config.toml
num_hidden_layers = 12
hidden_size = 512
n_experts = 128
experts_per_token = 6
d_expert = 64
d_shared_expert = 384
hidden_act = "swiglu"
moe_layers = [0, 2, 4, 6, 8, 10]
router_score = "softmax"
normalize_top_k = false
routed_scale = 4.62
balance_loss = 0.0137
balance_bias = false
router_z_loss = 0.0001
router_bias = true
shared_expert_gate = true
init_std_router = 0.0196
lr_router = 0.00083
vocab_size = 46230
norm = "rmsnorm"
norm_eps = 1e-05
tie_word_embeddings = true
optimizer = "soap_variant"
learning_rate = 0.00263
beta1 = 0.95
beta2 = 0.95
max_grad_norm = 1.0
batch_tokens = 131072
max_seq_len = 768
train_tokens = 523100000
max_steps = 3991
dataset = "wikipedia_en"
Below are experts of layer 8 (counted from 0) of a mixture-of-experts language model. Rows are named router (the router's row for the expert), gate (a neuron's input weights, with its number), up (a neuron's input weights, with its number) and show model dimensions 384-511. Each number is 128 + 24 x the weight over its row's rms, rounded and kept within 0 to 255.
After each expert's rows: a language model's description of what the expert responds to. This comes from a sample of Wikipedia text that the model never trained on.

# expert 30
router [144  86 129 110 118 142 183 128 101  95 109 140 119 105 151 149 128 132 104 152  95  95 124 182 138 125 106 151 129  99 129 100 168 110 143 105 141 133 116 142  83 144 114 103 143  87 104 114 128 145 139 114 131  95 105 128  90 162 154 110 179 104 158 147 126 147 101 139 128 136 135 134 122 103 136 103 142 146 124 147 109 149 103 171 111  96 131 140 124 141 163 129 151 131 143 151 110 102 153 129 119 140 121  97 109 128 176 109  84 137 112  82 125 107 121 143 160  97 107 166 142 108 127 156 137 150 113 114]
gate0 [155 157  84 139 119 140 124 148 118 145 153 108 134 141 125 105 124 144 158 115 127 109 175 150 148  92 111 127 158 131 135 125 154 126 115 127 136 112 138 126 146 122 174 148 138 135 149 122 153 114 149 165 152  81 143  98 142 142 115 136 152 159 119 168  57 147 126 176 132 163 115 134 146 132  92 136 138 125 102  82 105  91 105 162 116 163 146 142 104 150 117 110 122  95 172 114 130 133 148 150 111 156 103 127 122 147 127 100 111 120  89 131 125 124 162 121 143 117 168 122 126 145 148  82 122 105 136 126]
up0 [158 105 122  97 119 115 146 153  90 126 163 117 131 135 175 114  86 150 111  83  92 128 142 109 148  94 112  98 150 117 138 153 110 104 140 126 144 142 145  99 155 114 137 158 119 122 164 116 141 160 175 123  98 128 120 102 141 141 107 119 129 139 138 150  94 173  94 163 139 177 123 117 116 169 143  95 143 154 146 122 114 130 111 193 151 128 157 146 138 143 166 100  97 119 128 103  60  92 135 171  80 107 107 137 128 134 149 132 118 118  64 100 123 146 168 101 145  98 106 142  95 144 145 135 132  74 118 156]
gate1 [ 98 140 110 131 135 137 110 123 117 113 150 154 116 104 104 109 132 129 134  82 102 110 155 153 149 132 144 117 135 107  94 113 147 142 144 126 113 133 114 146  89 109 163 109 121 114 116 126 106 116 136 128  84  81 110 104 145 144 155 103 115 120 129 121  97 118 153 112  80 158 101 156 135 136 107 150 158 162  95 147 138 146  93  99 141 115 112 142 126 119 129 108 177 100 100 133 107 119 178 129 133 113 139 135 104 104 132  94 159 146 119 120 100  89  87 101 100 129 109 166  99 122 131 118 152 117 110 183]
up1 [113 118 120 137 147 119 121 166 171 102 100 154 154 122 123 121 165 104 114 122 148 130 128 139 153 150 110 154  93 122  79  63 159 110 126 136 117 137 129 121  67 143 145 153 153 142 112 145 143 135  87 145 107 151 127  74 148 121  92 155 132 142 162 130 144 177 123 172  97  76 146 146 115 103 158  82 117 140 110 139 111 132 106 142 122 103 158 169 138 156 131 121 146 111  92 114 135 144 134 162 157 120 108 166 116 125  81  91 163 138  73 129 123 121 123 137 143 168 153 128 112  84 129 136 107 108 116 139]
What it handles: Digits opening a year, especially after a dash in life dates like 1845–1933, and the opening parenthesis before dates, birth notes or native-script names.

# expert 42
router [125  76 162 128 180 146 159 139 128  83 100 126  90 125 150 150 116  99 125 152 128 139 110 156 115 107 119 133 162 112 150 176 139  94  85 129 185  88 135 146 132 177 140 132 136 130 112  94 155 159 169 111 117 145 107 142 112 130 145 133 179 108 106 134 127 121 117 150 154 115 129 136 140  86 107 153 150 147  98 121  77  96 157 160 132 131 130 141 113 101 144 138 156 172 134 162 157 130 116 154 156 130  68 144 127  99 131 134  99 155 155 127 173 125 114 121 145  91 122 129 145  89 114 149 145 146 137 128]
gate1 [142 117 105 167 122 148 136 142  95  90 143 167 111 175  90 120 108 127 134 102 128 106 146 137 177 131 124 116 179 140 134 148 165 102 159 100 111 121  72 181  96 148 142 132 138 118 128 156 160 138 139 114 163 165 117 104 172 103 121  92  96 124 152 109 125 110 117  87 118 130 143 149 159 119  79 140 147 107 134 133 113 147  90 110 150 155 127 129 118 117 147 122 115 104 120 118 138 144 161 100 142  95 145 135 108 130 129 125 149 124 126 134  89 129 116 117 102 168 147 120 156 129 112  88 130 149  90 132]
up1 [137  95 135 140  93 103 125 141 133 126 175 145 158 119 112 109 106  91 110 116 122 142 152 158 159 146 138 143 127  87  94 101 151 113 136 121 126 137 130 127 139 115 153 131 147 122  88 159  77 137 105 107 131 104 117 139 142 118 156 125 115 142 125 138 108 148 129 171 111  68 163 152  96 109 136  96 111 116 115 161 146 131 128 158 114  81 129 177 157 188 115 130 150 146  79 111 137 152 121 140 119 156 118 151 141 110  72 123 150 130  95 145 108 120 105 127 150 142 149 162 100  74  99 118 130 124 140 131]
gate2 [121 121 110 149 122  96 138  88 126 120  93 112 105 100 144  97  88  98 128 127 147 105  56 124 168  96 113 128 118 127  94 157  77 168 156 102 174 148 150 102 160 136  89  93 136  93 115 103 115 131  80 133 156 155 116 119 118 122 169 140 123 113 138 144 112  80 154 153 113 110 133 148 107 126 136 124  99 131 124  92 178 113  93 120 147 178  65 121 138 122 117 154 112 132 134 121 149 102 144 150  97 127 104 136  89 132 137 145 123 122 174 139 133 138 123 126 154 144  97 128 112 120 111 139 101 103 139 125]
up2 [150 143 182 118 129 108 158 112 105 114  94 102 123 102 141 123 131 161 107 169 175 129  89 143 142 138 143 131 104  82 104 139 117 106 106 140 117 129  99 152 116 150 149 140 114  64 136  90 110  93 107 141 157  97 124 115 106 102 171 114 165 196 124 123 107 192 138 133 137 117 107 113 159 139 149 120  67 107 115 161 134 128 163 140 110 143 114 125  94 120 183 130 134 139 142 104  94  90 152 176  65 152 128 120 125  69 111 125 132 120 151 135 143 142 133 167 155 106 127 162 128 124 128 114 112 130 118 124]
What it handles: Single capital letters opening a surname after a first name, mostly in sports rosters and results, like Hingis, Harkes, Haggard, Senna.

# expert 12
router [117 122 132 128 152 134 148 142 133  98  90 138  94  98 147 154  90 100 128 129 132 136 110 177 106 110 139 165 142 107 141 147 138 122 108 110 147 118 136 147 103 139  74 103 160 124  99 100 143 154 136 101  96 123 130 106  99 133 135 121 145 105 159 135 120 127 121 137 112 116 134 129  87 111 153 102 134 114  80 142  96 129 111 147 111  76 102  99 102  94  89 145 157 128 160 119 131 106 131 137 159 116 142 147 129 143 120 141 137 162 133  85 154 143 122  65 101  87 108 139  97  79 165 170 104 141 131 133]
gate1 [146 124 115 140 145 164 120 140 107 110 196 153 119 132 115 101 136  87 125 125 154  86 116 179 132 150 152 106 143 130 106 148 181 129 118 111 136 126 111 156 101 117 152 119 136 105 150 141  86 190 122 106 131 135 118  94 144 140 135  97  84 122 147 159 104 129 142  99 169 117 123 132 126 138 112 125 167  89 130  99 107 116  90 128 165 158 112 110 107  88  93 132 106  75 137 143 142 136 183 113 159  96 146 114 126 134 132 139 146 185 117  81 110 104  91 130 116 140 154 142 106 129 137 119 126 146 123 132]
up1 [114 118 144 160 124  57 128 153 126 133 165 129 162 126  80 147 170 120 120 147 130 137 131 145 165 107 155 157  96 113  78 121 134 113 121 114  98  99 122 162 109 119 124 136 125 106 111 135 116 130 122 130 120 150  77 145 151 111 126 104 131 152 158 169 144 200 154 110 157 157 173 172  87 133 144 101 139 126 136 136 142 117 117 122 129 113 123 142  99 163 144 106 151 121  43 135 165 115 148 134 163 150  94 130 123 131 141  89 149 134  81 116 112 105  90 166 182 161 125 173 132 101 130 126 103 135 154  99]
gate2 [107 132  99 149 164 136 125 112 163 103 138  93  95 136  99 107 141 114 128 156 130 140 135  92 121 101 110 146  94 108 167 153  73 125 154 144 149 146 169  87 144 124 157 117 155 117 129 151 135 147 153 111 148 139 131 110  89 140 148  83 128 110 129 168 107  80 140 130 129 102 134 130 134 109 120 177 114 168 151  98 127  97  81 112 136 135  62  81 110 107  84 109 112 138 146  76 154 114 139 113 101 112 172 155 126 178 108 121 118 152 160 124 180 130 140 139 147 149 122 118 120 118 116 126 107 138 144  98]
up2 [100 167 118 105 171 141 122 133 110 131 115 137 134 124 137 149 139 135 118 155 150 151 142 114 142 170 185 140 134  66 115 158 118 123 132 101 119 125 124 140  94 155 151 142 134  97 132 130 115 118 116 132 112 108 124 158 105  87 149 158 159 188 151 139  78 154 116 122 120 109  89 137 148 156 184 122  79 159 160 136 143 119 143 141 106 135 156 123 135  88 102 139 164 130 172  83 146 106 169 193  86 139 134 143 124  57 115 144 100 129 143 124 168 136 116 162 147 109 174 137 111 126 135 165 106 156 110  93]
What it handles: Syllables after an initial consonant in personal and place names, like Munro, Munir, Burgundy; also capitalized pieces An, Ne, Mar, Van.

# expert 25
router [ 95 129 127 111 130 137 153 106 131 117 114 140 122 155 134 134 104 119 123 126 109  88  94 134 107 137  83 203 140  97 138 158  95  91  91 100 172 150 131 157 150 119 144 114 131 117  80 122 145 171 157 120 136 103 118 146 107 127 138 138 165 100 114 188 107 152  83 182 130 108 112 159 149 105 142 130 120 150  95 114 101 135 115 153 116  88 141 114 110 107 142 159 127 166 135 154 120 131 138 141 158 118 122 128 109 142 131 122 108 170 110 114 134 139 125 101 130  68 100 166 125 112 143 145 149 188 105 133]
gate0 [124 136  90 128  69 186 136 147 130 172 109 118 161 143 140 142 151 153 143  84 109 150 126 135  96 159  92 133 113 129 146 145 153 107 121 113 127 133 114 110 164 152 125  89  97 135 124 149 141 102 124 168 114  97 124  81 142 122 131  94 137 162 125 128 113 148 116 151 116  97 112 152 131 108 125 130 148 154  88  90  73 105 145 106  83 152 141 131 132 177 172 124 111  73 199 122  91 141 180 152 111 100  90 121 131 130 126 138 126 116 113 109 119 116 118 108 126  93 114 125 152 137 110 157 146 147 137  84]
up0 [174 102 111 157 165 135 108 130  97 108 108 155 149 116 152 119 136  92  96 115 144 115 176 102 153  79  99 115 146 128 137 165 142 108 141 125 136 159 138  76 127 103 127 142 108 121 204 118 135  93 138 150 128 100 146  93 167 130 147  89 160 156 144  96 122 151 117 101 129 158 128  86  88 180 131 136 144 154 115 130 137 119 146 142 158 116  96 142 142 113 129 120 115 113 132 118  75  99 124 154 132 107 131 143 126 137 102 115 156 125 108  84 107  71 134 139 127  98  82 158 105 149 163 128 160  86  63 154]
gate1 [119 164 127 178 132 143  89 107  87 122 149 121 173 138 122 134 162 107 112 126  73 118 161 130 129 117 121 124 120 124  92 145 161 162 134 104 134  95 149 148 132 118 152 135 105 150  98 133 121 157 142 143 111 106 128 143 163 120  99 135  97 131 137 106 137 154 129 126 109 133 130 133  88 155  78 121 146 150 130 105 180 138  82 123 129 158 142 159 124 130 119 139 176 101 111 156 142 173 141 109 164 131 139 155  97 144  84 135 142 124 130  80  81 117  92  85 133 123 124 157 123  90 131  63 129  90 112 124]
up1 [120 143 111 134 155  87 130 172 128 141 150 196 188 137  92 116 160 115 105 111 151 160 134 155 164 184 127 138  92 103 111 116 148 101 128 150 109 132  98 129  90 110 121 168 134 100 142 143 150 134  98 100 125 153 105 149 187 153 123 109 144 159 144 128 124 164 152 149 128 115 163 150  99 114 174  94 122  98 104 134 123 106 102 115 149  78 114 147  88 137 130 139 166 118  94 126 137 129 156 152 159 133 137 167 139 142 114 114 152 133  95 117 105 126 127 142 144 119 121 126 105 141 122 144 150 116 133 130]
What it handles: Month names and "On" before day numbers in dates, often in table rows or after line breaks, like November 2, March 11.

# expert 40
router [150 129 131 120 144 155 153 103  98 129 140 161 117 137 131 125 143 113 125  97  80 138 118 165 167 108  82 146 160 124 155 155 129  90  77 102 132 124 130 139  77 107 138 107 101 103 111 129 144 146 164  88 101 127 142 162 129 124 137 147 136  69 110 175 133 161 134 156 148 125 124 153 102  94 153 130 127 149  86 155 105 115 126 128  96  99 136  76 141 127 159 115 129 149  79 128  99 133 138 130 142 163 117 114  60 132 128 173 108 124 133 126 139 159 110 113 164  94 106 141  92 129 151 113 146 138 154 184]
gate1 [116 134  98 124 118 149 159  96 121 129 120 139 144 138 110 142 114  38 142 148  77 111 135 158  99 134 132  80 121  91 101 153 123 139 123 122 157 122  91 144 121 114 172 143 127  99 122 128 103 178 151  90 132 143 121 114 149 146 139 149  61 119 136 147 132 146 143  72 108 130 127 142 119 135  90 139 201 159 120 149 144 157  75 104 150 114 113 106 148 124 125 136 135  94  92 129 131 172 169 115 120 116 145 152 114 102 127 126 117 113 131 116 111 148  88  96  83 141 127 164 129 116 116 112 129 115  80 116]
up1 [139  88  99 124 144 114 131 109 179 130 122 109 171 148  87 120 181 105 135 135  93 120 137 167 124 181 114 167 122 110 109 125 124  98 148 123 119 163 129 102 141 125 158 153 134  81 100 130 131 124  94 138  91 145 125 137 188 125 104 136 124 143 111 195  90 153 104 130 118 109 163 141 126 130 123 102 158 110 134 130 123 144 100 189 147 115 155 171 143 163 163  91 163 134  86 114 138 124 148 153 169 169  68 112 133 118 101 112 115 113 109 134 105 142 118 127 160 143 117 118  99  97 121  98 133 132 133 118]
gate2 [114 132 105 136 165 143 130  89 152 103  89 140  94 134 128 131 129 142 114 127 185 110 109 150 123 134  80 131 162 111 138 143  65 159 183 128 132 161 149 111 127 109 136 152  88  68 110 147 147 159 130  98 129 122 134 116 104 123 132 159 149  94 112 154 106 127  91 119 136 139 139 153 163 118 111 154 138 164 153 120 173 131 104 142 109 152  93 108 108 101 115 133 103 150 149 105 129 103 120 121 113 103 128 117 149 139 102 114 137 109 116  68 168 156 134 116 139 146 133 131 122 101 118  97 134 146 132  81]
up2 [143  96 151 119 147 114 130 117 129 151 131 151 110 172 159 134 146 165 111 162 155 119  66 105 102 127 130 106 111  76 105 118 118 162 127 100 119 120  99 145 158 156 115 142 155 100 123  80 129 121 126 134 190  94 142 135  84 103 127 132 179 183 152  92  76 137 168 128 109 127 121 116  94 197 181 121  72 119 147 145 129 111 156 130 164 140 140 122 100 119 151 146 155 131 151 118 142 117 137 153 125 132 136 144 152 101 138 129 110 136 121 139 185 108 119 179 158 142 171 122 109 127 138 112 102 137 102 128]
What it handles: Dashes, slashes, dots and line breaks that separate items in lists, tables and titles, as in "Alaska – Racial", "MPC · JPL".

# expert 48
router [128  81 134 148 168 149 159 144  89 151 150 137 105 126  98 118 110 120  86 111 101 106  76 136 162 153 107 128 136 126 159 155 143 125 131 107 148 126 140 119 109 140  95 111 144 109  90 124 156 115 103 100 115 109 130 168  99 123 163 102 160 100 145 169 109 148 116 123 163 148 139 148 110 101 153 129 106 132 119 177 102 125 123 153 110  85 141 150  92 128 167 155 134 129 144 147 116 134 141 148 123 130 134 145 125 131 134 138  84 137 127 125 120 168 115 168 144 143 124 136 135 119 104 154 139 135 122 127]
gate0 [131 128  83 126 102 136 123 164  92 124 109 141 138 127 105 103  82 163 140 151 177 153 162 146 166 123 128  98 122 119 128 122 168 129 103  94 133 125 135 159 127 154 134  90 124 144 134 146 117 101 150 170 102  98 148  94 141 119  91 142 169 128 124 106 161 157 138 166 145 105 137 173 134 118 122 149 150 138 104 117 161 140 151 134 128 150 130 113 119 166 135 133 141  94 166 135 106 110 159 144 103 134 104 126  82 144 120 124 121 107 127  77 151 107 122 123 134 121 152 152 154 132 105 122 116 128 150 107]
up0 [176  98 135 140 126 115 104 131 100 113 100 123 164 108 154 159 124 160 146 101 139 144 152  95 156  90 120 124 105 151 123 159 143 113 148 126 162 135 120 143 138 117  78 141 121 109 187 162 125 136 151 124 162 122 139 105 153 151  99  91 151 133 116 113  96 147 118 145 126 116 125 103 113 144 153  88 128 182 133 107 150 110 139 142 127 114 136 137 127 136 164  91 131 116 128  97 107 143 138 143 125 157 119 149 156 135 128 108 149 129 123  71 108  83 164  87 127 100 132 192 106 134 133 161 154 104 113 144]
gate1 [135 141 119 152 130 138 136 116 103 107 131 127 136 140  90 133  99 115 130 119  89 113 127 113 124 134 143  97 141 103 113 133 167 114 140  82  98 103 110 139  95 109 160 114 139 115  84 126 122 151 161 144 117 107 127 123 146  97 128  87 100 124 108  86 153 103 174  94 132 133 120 125 120 147  88 116 205 112 108 146 167 157 112  91 176 144 151  86 133 133 123  94 138 119 132 117 159 130 166  53 142  97 139 155 113  96 165 131 114 157 100 107  89 127  89 102 124 123 157 130 115 108 145 106 134 120 121 126]
up1 [108 127 125 119 133  86 119 124 148 118 136 130 159 150 111 123 154 106 108 113 141 117 168 173 180 121 133 125 107  88  71  91 170  84 144 132 106 118 100 127 109 141 100 150 144 146 106 134 136 135  92 118 110 147 139 111 204 108  98 107 143 135 140 126 106 187 139 168 162  95 162 176 128 136 144  92 139 136  99 119 101 131 104 168 135 132 119 129 165 135 144 102 133 109  71 107 134 130 123 191 152 165  91 150 124  97  87 125 153 120  93 140 112 140 132 146 170 167 119 191 100 113 159 141  94 107 146 114]
What it handles: Prepositions, months and modifiers right before a year or decade, such as in, since, until, Dating back to, early, February.

# expert 63
router [ 81 124 130 109 113 154 143 142 148 121 124 158 103  94 130 147 128  98 142 146 110 133  79 181  97 126 107 185 178  95 138 170 161 127  85 142 159 112 148 115 119 150  41 109 132 153 125 132 122 109 153 119 138 105 104 154  96 157 124 141 126 115 124 137 138 189  89 145 123  95 152 133 121 115 146 118 110 112 140 132 130 122 150 164 140  87 101 100 169 127 133 137 148 148 131 154 123 146 156 137 173 128 127  88 112 153 138 171 109 147 133 129 156 167 155 115 127 101 117 179 139  95 174 159 103 110 143 113]
gate1 [134 150 129 178 101 158 112 118  97 147 144 106  93 121 100 133 140 148 146 121 125 101 129 139 143 173 112 130 127  95 111 144 192 133 161 115 128 136 102 140 126 110 182 108  86 147  87 145  68 136 143 117 150 107 109 129 173 152 140 107  81 133 131 108 123 139 164  72 120 141 135 167 113 122 109 152 171 149 147 174 167 152  73 155 148 125 110 135  96 101 127 134 168  67 120 157  94 132 167 113 134 108 138 113 112 128 112 145 139  96 164  84  92 155  96 129  99 105 160 149 136 114 153  85 108 138  92 145]
up1 [134 135  97 139 101  71 135 121 133 136 144 122 157 158  95 134 115 134 107 132 111 151 135 152 140  87 123 109 120 117  93  73 147 116 130 114 117 167  97 142 126 144 112 143 147 131  81 124  98 147 109 111 118 181 123 122 182 109 113  76 128 141 124 141 120 164 155 159 132 105 169 138 106 130 138  94 115 152  95 124 126 172 134 147  90 128 153 125 104 109 133  93 145 129 102 108 129 138 100 175 165 162 121 140 117 140  73 118 134 118  95 121 149 132 134 167 165 135 160 131 130  63 144 131 124  93 152 136]
gate2 [110 103 116 127 121  93 129  95 140 109 114 115 109 153 102  96 125 119 135 157 136 112  90 106 151 115 110 141 150 134 169 139  90 146 160 124 131 164 178 109  80 128 115 130 122 119 104 109 156 124 147 116 162 170 119 118 115 157 143 123 125 160 127 126 127  98 171 137 148 151 160 111 124 135 154 135 161 110 167  91 139 153 110  77 127 136 134  89 105 136 109 152 126 116 147 104 154 116 178 128 110 137 177 115 133 174 117 122 130 131 130  92 135 129 113 164 116 166 146 149 114  75 138 107 120 131 128 129]
up2 [129 125 150 111 155 129 128  97 152 162  89 130 143 130 132 136 128 121 119 140 145 137  96 147 140  94 134 135 149 124  75 114 159 153  90 113 105 153  78 156  95 125  80 112 153  87 134  64 124 107 146 138 143  56 132 143 136 134 132 160 169 163 150 145  88 169 133 117  98 134 122 130 131 128 133 120 109 113 156 129 148 155 155 144 119 170 144 120 133 151 142 153 132 135 164 128  93  97 151 180  91 161 120 129 129  98 120 114 116 120 130 132 160 107  92 141 100 112 147 121 143 152 138 107 111 149 135 130]
What it handles: Opening syllables and inner pieces of personal and place names, often Arabic or Romance, such as Sal, Mary, S-ale-h, Med-ell-ín.

# expert 49
router [130 124 157 156 124 136 123 142 156 126 111 159 108 165 133 112 123  86 112 156 110  85 137 117 114 120 107 141 128 114 148 126 130 112 137 134 155 109 166 141 119 149 148  93 132 113 123 113 127  98 117  92 133 106 134 189 101 133 145 107 166 103 123 110  86 137 129 167 158 125 133 140 159 110  83 124 142 146 101 172 101  96 188 156  83 111 146 158 103 100 162 151 135 182  88 133 103  96 130 118 146 145 162 164 117 145 145 140 125 173 121 112 149 118  93 154 156  82 119 108  81  90 112 143 135 113 123 158]
gate0 [112 149  88 143  91 109 147 152 108 178 127 139 125 131 124 107 112 124 104 119 157  84 154 135 132 200 127 117 120 134 114 133 154 144 120 111 137 149 124 135 116 122 154 105 102 105 136 139 114  89 166 138 118 104 123 147 148  95 115 137 125 135 133 133  84 113 135 144 124 103 149 146 136 120 110 136 126 157  99 133 138 174 150 157  71 155 137  99 128 125 167 122 151 113 142 106 151 120 150 129 113 129 103 130 144 124 129 139 122  62 143 112  98 133 116 121 127 129 132 110 134 141 137 141 144 121 110 100]
up0 [163 105 128 121 125 140  69 132  82  88 130 139 158 139 128 116 134 153 136 130 134 127 139 134 135 126  99 112 160 107 101 133 119 131 134 168 118 145 143 125 139 139 113  97 141 123 187 111 145 148 140 129 149 117 101 141 158  93 124 146 129 130 165 138  93 115 141 161 160 122 101 116 106 173 112  79 124 151 149  98  94 132 148 139 128 128 119 136 131 158 161 103 161 177 122 103  95 116 137 200 105 136 102 124 106 172 108 101 145 138 141  99 163 106 144 120 142 115 115 154 115 120 144 135 152 133  96 115]
gate1 [126 153 126 200 115 164 134 120  85 147 158 143 146 133  88  97  94  82 112  99  95 121 133 181 119 134 131 118 142 125 144 123 161 147 125 121 107 159 111 156  88 114 174 141 141 149  84 125 117 130 163 139 105 126 107 143 134 112 140  86 103 107 112 123 111 106 135  68 106 180 171 160 118 116 135 154 156 153 149 146 129 129 100 123 147 160 104 125 134 104 124 100 114 116  83 134 159 120 164 122 153 130 146 144 153 110 145 103 126 177 118 108  83 123 140 112 101 133 155 127 125 138 112 112 143 126 130 127]
up1 [104 106 131 129 142  83 120 130 187 133 130 145 150 148 150 138 146 111  93 119 132 133 112 150 150 128 116 156  98 117  89 109  97 103 129 118 108 123 114 149 100 142 125 124 118  90 106 149 136 171 112 128 130 129 131 118 159 127 183 128  94 143 143 117 107 160 147 147 136  94 135 150 126 125 127 108 146 133  81 138 123 140 127 100 141 102 129 130 151 110 151 127 165 115  90 135 127 125 141 154 148 120  88 140 111 160 114  91 149 132  80 132 133 115 110 155 173 145 169 142 146 116 116 128 153  99 143 106]
What it handles: Inner word pieces after a hyphen or stem, like ch, sh, -l, -w, often German names such as Thomasschule, Festschrift.

# expert 26
router [138 137  99 113 122 161 104 106 112 116 123 136 131 137 127 140 140 105 118 117  71 113 110 142 146 130 124 136 160 118 136 120 126 109 113 131 142 113 124 132 113 126 129 129 194  88 113 109 138 125 128 113 117  84 105 157 146 145 155 121 146 105 141 147 123 160 129 167 205 145 141 112 127  95 101 130 133 194 149 152 107 138  91 169 103 123 131 104 102  99 124 102 156 123 127 137 138 170 138 132 149 142 142 147 115 134 123 149 104 132 112 114 122 139 133 173 160 119  76 140 110 113 163 144 152 151 109 142]
gate2 [127 124 114 135 159 132 123 101 147  80 104  97  94  92 129 115 145 122 121 123 124 133 109  79 113 115 112  87 130 143 155 153 103 161 176 106 126 106 149 146  99 107 123 115 154  91 114 137 149 109  99 112 137 154  99 103 120 106 159 127 146 122 124 143 102 121 130 122 127 105 126 131 135 144 125 125  84 111 165  80 138 134 118 103 136 144 112 114 107  85  72 126 130 111 132 114 135 100 167 144 158 113 139 109 123 144 144 131  88  90 180  91 110 124  94 129 171 103 119 144 120  96 117 106 131 128 157 108]
up2 [ 96 150 170 107 124 138 107 133 152 121  90 143 121 118 124 150 125  94 109 147 169 122  91 149  99 121 172 129 145  73 135 140 133 164 145  99 134 141  86 150 137 142 144 144 125 120 129  95 119  93 149 136 138 114 107 109 112 104 153 161 147 169 165 129  80 148 142 119 101  98 102 130 171 171 153 123  81 143 159 133 163 141 175 143 135 114 109  83 110 147 146 118 139 141 115  83 112  82 171 157  99 105 114 117 138 116  98 116 106 128 148 145 151 114 128 186 128 107 207 106 116 132 164 122 133 131 113 121]
gate3 [124 113 133 105  99 166 146  99 138  96 111 154 155 152 148 116 113 104  93 123 120  95 134 154  96  98 170 121 200 128 160  77 138 127 138 149 125 125 104 121 131 114 159 171  95 151 122 158 150 133 130 110 132 104 169  80 122 109  92 112 118  99 132 132 135 131 101 146 139 111 103 135 159  72 118 125 135 148 133 103 118 100 127 117  98 153 112  85 172 105 132 137 108 127 118 112 123  91 133  87 103 132 107 109 150 109 131 157 111 143  94 132 155 138 122 138 117 144 157 182  92 113 148 162 139 130 130 160]
up3 [151 176 123 155 130 100 112 150  74  98 100 167 156  99 112 144 112 133 163 161 166 127 120 151  93 112 142 104 118 112 106 127  89 153 176  70 177 150 105 110 122 122 161 139 116  98 127  76 148 177 115 146 144 116 126 103  97 139 136 146 124 134 147 107 150 134  97 126 138 132 159 103 101 120 119 100 141 135 106 156 118 147 108 104 126 132 122 105 112 135 167 117 123 115 160  91  91 106 172 116 102 109 152 122 168 123 150 152 122 169 142 114 158 135 142 112 115 102  94 119  95 134 109 140 105 109 112 133]
What it handles: Paragraph breaks, wiki section headings such as ==History== and ==See also==, infobox headers like Personal information, and the following sentence-initial The.

# expert 43
router [105 102 150 119 173 155 186  72  99 105 113 164  67 127 142 185 135 111 121 142 116 117 107 140 178 162  84 117 121  95 114 118 147 110 109 116 138  99 168 134 122 161 103  97 170 118  90 110 142 130 146 103 138  98 120 158 136 153 158 119 120 114 158 118  78 127 120 157 146 108 143 117  80 141 121 112 138 127 125 133 136 125 129 149 104 103 114 122 109 128 124 139 128 148 175 141 148 176 131 167 168 118 124 130 102 108 146 170 140 115 134 116 106 137 136 164 144 144 169  71 152 112  98 166 121 120 131 168]
gate0 [133 159 102 146 143 154 130 119 125 174 125 114 136 127 116 154 102 118 160 159 137 148 126 102 117 118 134 125 148 104 131 114 150 143 179 126 111 165 138 109 112 133 163 129 111 104 117 131 136  94 110 160 121  76 125  92 124 141 100 135 137  72 141 122 135 107 127 190 121  99 153 158  86 109 117 121 121 137 109  96 101 128 148 125 123  94 131 135 117 187 154  77 125  94 136 112  98 116 153 107 116 126  60 128 119 129 130 108 149 103 141 126 153  98 126 120 106 156 179 133 136 161 122 141 160 115 136 102]
up0 [162 125 122 146 108 127 109 141 105 106 160 155 148 129 171 139  78 128 108  83 112 114 130  89 145 127 122 141 164 138 129 144 122 124 158 153 157 146  90  89 175 144  86 136 106 133 181 142 103 151 181  93 111 128 118 136 165 157 173 113 143 146 107 123 123 136  97 141 126  91  64 107 103 123 139 108 124 140 162 137 125 105 126 164 136 116 123 177 135 136 133 113 106 103 158 127 104 109 154 152 106 117 153 155 113 115 150 121 128 117 146 107 108 102 117  55 136 139  92 178 138 115 169 104 155 134  90 120]
gate1 [138 122  97 146 122 130 107 109  93 102 153 154 130 123 118  97 121 139 149 148  65 145 127 146  99 126 133  81 122 133 104 143 151 115 138 129 155 124  84 173 111  93 139 146 150 154 113  90 102 140 150 115 117 110  93 153 110 125 141 130 127  83 149 130 108 139 145 130 128 180 125 144  99 131 102 138 179 145 115 141 153 146 110 112 167 161  99  98 163  88 148 112 143 101 108 122 127 115 153 126 128 115 177 138 126 118 135 105 139 133 114 109  85 124  93 103  95 153 122 146 151 103 137  99 153 112 115 136]
up1 [109 136 122 101 140  57 139 139 162 149 120 137 155 119 113 123 172 116 122  87 124 110 138 154 153 146  71 117 119 121 104 102 150 124 123 172 133  93 114 109  92 111 145 144 157 106 106 171 111 136 145 140 106 138 134 104 157 145 109 116 151 129 143 125 109 142 132 119 135 148 118 118 106 118 135 117 115 156 115 103 127 142 116 141 165 104 134 155 127 124 132 106 183 152 110 107 168 100 133 157 134 180 104 128 108 127  85 124 131 156  89 128  86 145 110 143 137 108 156 138 108  89 119 162 113 117 129 146]
What it handles: Separators and labels right before numerals in tables, statistics and infoboxes, such as " | ", "by ", "$", "Elevation: ".